From a checkpoint of a small mixture-of-experts model trained on Wikipedia.
Size: 14 layers, width 160, vocabulary 2048, 63.7M parameters.
Experts: 64 experts in each of 13 layers, 144 ReGLU neurons an expert, 2 picks a token, a softmax router.
Training: a variant of Muon for the experts, 342M tokens.
Below are experts of layer 4 (counted from 0) of a mixture-of-experts language model. Rows are named gate (a neuron's input weights, with its number), up (a neuron's input weights, with its number) and show model dimensions 0-159. Each number is 500 + 40 x the weight over its row's rms, rounded and kept within 0 to 999. Numbers have three digits each.
Before each expert's rows: "comes after" lists some tokens at least twice as common just before its tokens as in all text. This comes from a sample of Wikipedia text that the model never trained on. Tokens count by the router's weight.

# expert 58
comes after: " |\n", "\n", ")\n", "|\n", "|---|\n", ".\n"
gate0:519547494452533446496503466496443521480483500547543484520537499543573537428499524545427446507525525461472565507463441477554512475446479501504483508478480473504527505551537487476516539514563481480522528473510484519440492469527415488491472519583455528452505487448591565422543485528486566463481572473524486527557483512509511460522487475546544480452354498430483492602461450547471556488529525493478481519469464513533548546499503568549519555531530495525460512527524556412492591522479456
up0:514534582439492515552465477476429482432489481578548554555523569574556524498541516554441506501464472482514520513480452492408480563532473509545417484480486441547493447477517481527492559545518449485594538461519400528415471513446488488508536445528489463513552492480531519452490450485475536540504595500511455569443489491513596486433486506519547453469422507515513504530456478482456485588511502494551476546467464511534507489497471534572504502529519478524450484483526545493528526540500508

# expert 9
comes after: " (", "\"", "a", ")", " /", "i"
gate0:513513471545494430516436522504566492525476452511565446462504468531471480453444542492573582522482479477530512498441492483472526506510441510460475438465500505552511490521480520518596527510462564531537528499568498498468425524477530471513429477580436463564492573534522490546538559476542462552489484441587573468543435480493387518528488448500533477465557501526538531483454512495560555490474465477515465561517501498529483471426454554491525482524423545485512485524417502528486443550504521
up0:515489455502517518513469490595540423523432503562572569504437481507459410544488542496540527521471452472531501471517495502496469483480478442510466433428586500437600497471506462469508604478521522506514519415508464421480552466459511577496456487506484519472526459495525493499499517536454543517546544507526495458462529466459523355439583506502493548521510474559565478507502494460489523537486452455539465530515490544538467525502500517505474522469495513425488440503498481450563437475498490

# expert 7
comes after: " |\n", "\n", ")\n", "0", "4", "5"
gate0:510506502397533526481504500463539487459526560483596494483523488506521463421477487541489479474501476512490531462499556552492475479507375518533477470477497448522520461476519505574461445481454448461495485467515389501419457526563449446571554560499506456509499479548553418523509504433465457507542497520543518477523458507507472522532523464486466548548479555469466527543478486549474438367504495532481531433506463529470422457481488456495510498483435435473571488493526522489455472499465451
up0:491518476452440518503491512434542459497483489462503425567460519568523439447547556577463445534432479428530459492548616523485476494599462517519488441472468489492408473502520495478474428492432520506454491480502402497452431421544456489546450520527491463570512474558553503499456554429442489518478541527536501477517515517434552481515477476468513493504449523503472508474432445511487496474524444506512543518497537437443473476485539552499477454507485489505573462561477461475491513523463497

# expert 50
comes after: " |", "-", ".", "|", ":", "=="
gate0:522457511552514462505511496546495503520524433492452486435492423505515503517484526461605496483507498532464450533503512457505528491542515541497482516486551525453561544550550566585505498417483481468494504527568400493490509479546497538510526557498569548493441488512515383535629439516447488517509462455471513517475433443543516535532502537465519517503499569522543471492457518496517485522548599530480460438533518472504437574486447499528490480524491525474458547403529486496547518515532433
up0:464560530511498533513513467471467474494516524482465495454475502542541496475446510474482533512452507529484567543423550536539502518570546526507479544501562502409515455496556496538427504501525470483479418557527554563467521500470536447498502554567562521539461525488433444508522447568450433510530481489494531470493472537554512525458442563445475530551447574439499533508483549567532469548510507507516500419491552536519462568502529554531479433575478536435561524457462547547572494455462518

# expert 18
comes after: ")", "0", "1", "2", "4", "3"
gate0:556518466486422435443572474437528466514494445496463484548496492469489448520488527433533462508482568482487480531545481469498509535523538491455505472391490426515550501563532467431509506619562494533490500470522490414526547524482495532510528463516484449608537539474550396517489563548464505528560502511533472506545524517532451462446582518538468518509503446575487516494480505489483563494517515457480511473457477525450487452526548538489490438537450529520483527543471517390484493522530515
up0:447533505474475458493526493449525486496446491532487520430482551565528562519520525467543495492491478544519529483528503517474494518478486498462563568536523504454544446541558498501470545435446454518496546485452528537521509465481488549503517511570460497499452454454544501426546516506564503546494485471483489465515532467494480473514437487347499568422429535518525473459478548586411478529597553514522484459544601549562474466521501521507538495485482459508457520526552472459443517539418460

# expert 0
comes after: "\n", ")\n", "\n\n", " of", "==\n", "ed"
gate0:503497540417556426539504472486509508525498479506458525564519495534502458493495437499520495469443508561436521524479519572487486439513537489488548439534519487452528595606548553513520489501549548462529540576543432471462570483506561493481501508520469497532527600466558561533427487470498524474472483488480437483472523414463549461508448485482493518542496483519494529472562485465470530543467523557490486467475526462467525429494489461612463495499471536528460485546492536548508523383529553
up0:455494515480532501538498401547565509562483470514513466526511506545484425509534404501529561530429554484456553502471526464419479499508497515542554496473486463463526536629530537483450513498575553477478518592505503544497537495571586488527552502481520471494480469484523511437489493468501493447488450513502407561474514501499448552481477497507509517510438530484500465480500523502541546529416511561504513407511417454483503460483495527533504525477572466493464443530467530531394494465546478

# expert 3
comes after: "a", "i", "o", "an", " de", " of"
gate0:514518562609553493529545467583416506555554521457433494465538570484556489509510524596538513469511485499470451487540509482466484481534541510505476532484480508476453523536478501521489445513489480559459486445398468516528514475491507540511484504574508574599526480450469475517499510478503413504574561478491505538490545538438523466534460433470490527547540546519503569493475471525490568444569510577524495527495503432482521467482542481504543487492530389468502460462418499468519499517492554
up0:462518500517483496576504484551487487570482533518474498453426520483479533640498494447534550450459552474553516463470541423498449514557504425522475505562470484524515533478454513455535522469489498474522455486443467501515471445489506483541472527548464535547395500580506579486542449501498524496444509507491452528525497523496496481548446482550477467580521501515542469476542503572453555515530520501501423486432444507515527576506545401549582491481502559501539550480471482450464562461503487

# expert 15
comes after: " |", " ", ":", ";", " in", " of"
gate0:496562516418507502521474456534484477500496611546498487470473491568510500490451468517561499510510401488477515535473501535537517476561499482484535404492507415549444508540427446406582487474438498549490514514550467523561512500516428584524491469479489514486540518484502482568532500538458465476441582474471483501464548534531449483548512540502460502517469585498491500537483519495493491459522489471506532524479518455506562456539499448450481471426418428423452493568540507560457503545506531
up0:465467472448462509532569463493465577477522424504473479441484500469509467556475534446471506531477474483588468542515538575484559453506489496463487409510552546534444540513500487449480572470468452538489548527502459552512545524464561507460470501466461549449527501499448500479465411491506473429418458534468477505508555494490526379550490525531573523544520459414557467477463459452461475444482493544537557505479530483495473532500469504482522452476601488506507502448511511452462530465438473

# expert 27
comes after: "S", "C", "I", "A", "E", "N"
gate0:444559480513472494438504415483515486441431472466509477474457455442412518542546501543485434576520517477514559558440452530481541504485478419497537443487502462486464400480473488433451555491499495459535443519475500495537538499445469520574472474474486482543513512552505544506536522490494501493595455434460502582509501475509531492427537552608561524505445465527484525552480516503497491465477499500526479512452533495414455521463493451535479425470547569498524542495457519455548500556482466
up0:443412500476531546537532566472560449516505514463562472518480546489457504514585476466476486442525511507482506514496498512516456488504488468443467528509472499487506490485514446532474476466566538465528493478489477502460457514505571475442465505555483485610470454530471543517604536525474533452549470477474534550493390505487529408570458505528500634544493480422509518531435472515468572433512464536490543512480494523525498440541502491498569504488432530523514544525475530550535492495497397

# expert 34
comes after: ".\n\n", "\n\n", "==", " |\n\n", ")\n\n", "==="
gate0:508621497478594501520535453495460448551532494472491515494533497547399515485473419503535518523442482569452526479484511472528423585510453518572507528497476476586561521514479513502499477503503517516522488537475456471558482532502452493483582432455549548468468512495515509536487514463573499454475489500560559545547551437513465510515544451411508501483470482489526488458429461556506507555504459553494520432447503483533506534401519479535456431455466556498522517478480507587504454493517511
up0:470401477528418590449486577540468456498534525511548484540482525496474530470528594556469529487434531486552449495514573481544486417462479438460463437469544473484449480503494490477553552498457519498439503496600529500414480536542576477483482545573430536515482542475471467455474458535453445522504467524515493490452571463517518476504525564499547520520567495557516468501485467449559552477462528461486524502501504409471463450534468558492455544463491521491475481473494501458502520524450485

# expert 45
comes after: " W", " K", " w", " R", " L", " S"
gate0:465500529470509521535498538472494476480461503440529492528584543518512578520510469558467521513513531505463550419597488513493490532436520545494582451487521483473485501536451542495431455547535541483455482513634448474541505526497499461487526466498509501486497541490543505514574537446561496470508482562503496531506524540525492460543539465463550565489509496565513508484491434480449540569538501571472597434462515566539474463565566593539500488480587471530455489482463509528468574478540510
up0:551529508551574508480518545523475430426515499541513450403508523550485388471595555494532467508537530494489475422493549543468442489510546476545505518495472552512471498503378534443524545520496464520575533540490509510416526509560482485459476505498469531463457498500541480488512488504517402529447513530514544496481632557513530535578498454517520458463479512437534440495492455481455529583499538565499494473513482541464437523538468500502536479491500562487476497504537466542484492497531521

# expert 57
comes after: " |", "-", " the", " M", ",", " S"
gate0:539528520504465551461506462585476505460480487476473519406434446488572542542519491539484507504477465506474436399500506483436453490513485487537502461536546547477531553499439558524532546437514471466512446569472413513494443505498389532515581470479466443480502541534495515527511510529512486507479517458492491515471452500494458501554501465462478475537551481539500553583526538483504571595488522416540491461510568544451482578595526541514532469470462469475488507536539491433481526528450510
up0:448452459492547478466482501463490494532533487502484440494547490541457496491553495476521540522483545503526577575471489545575512478515578520442458496467514423498492452464565488468511457457427495515525533415489506484561491478548535564496487569520540544491493458488509518420461534480502497458499415542485497499543508509567493498375478498482536526531427506467502534463444534527502507430577467545465474548510470455540565456469492470462517540494592525546449460478526523570495464555602510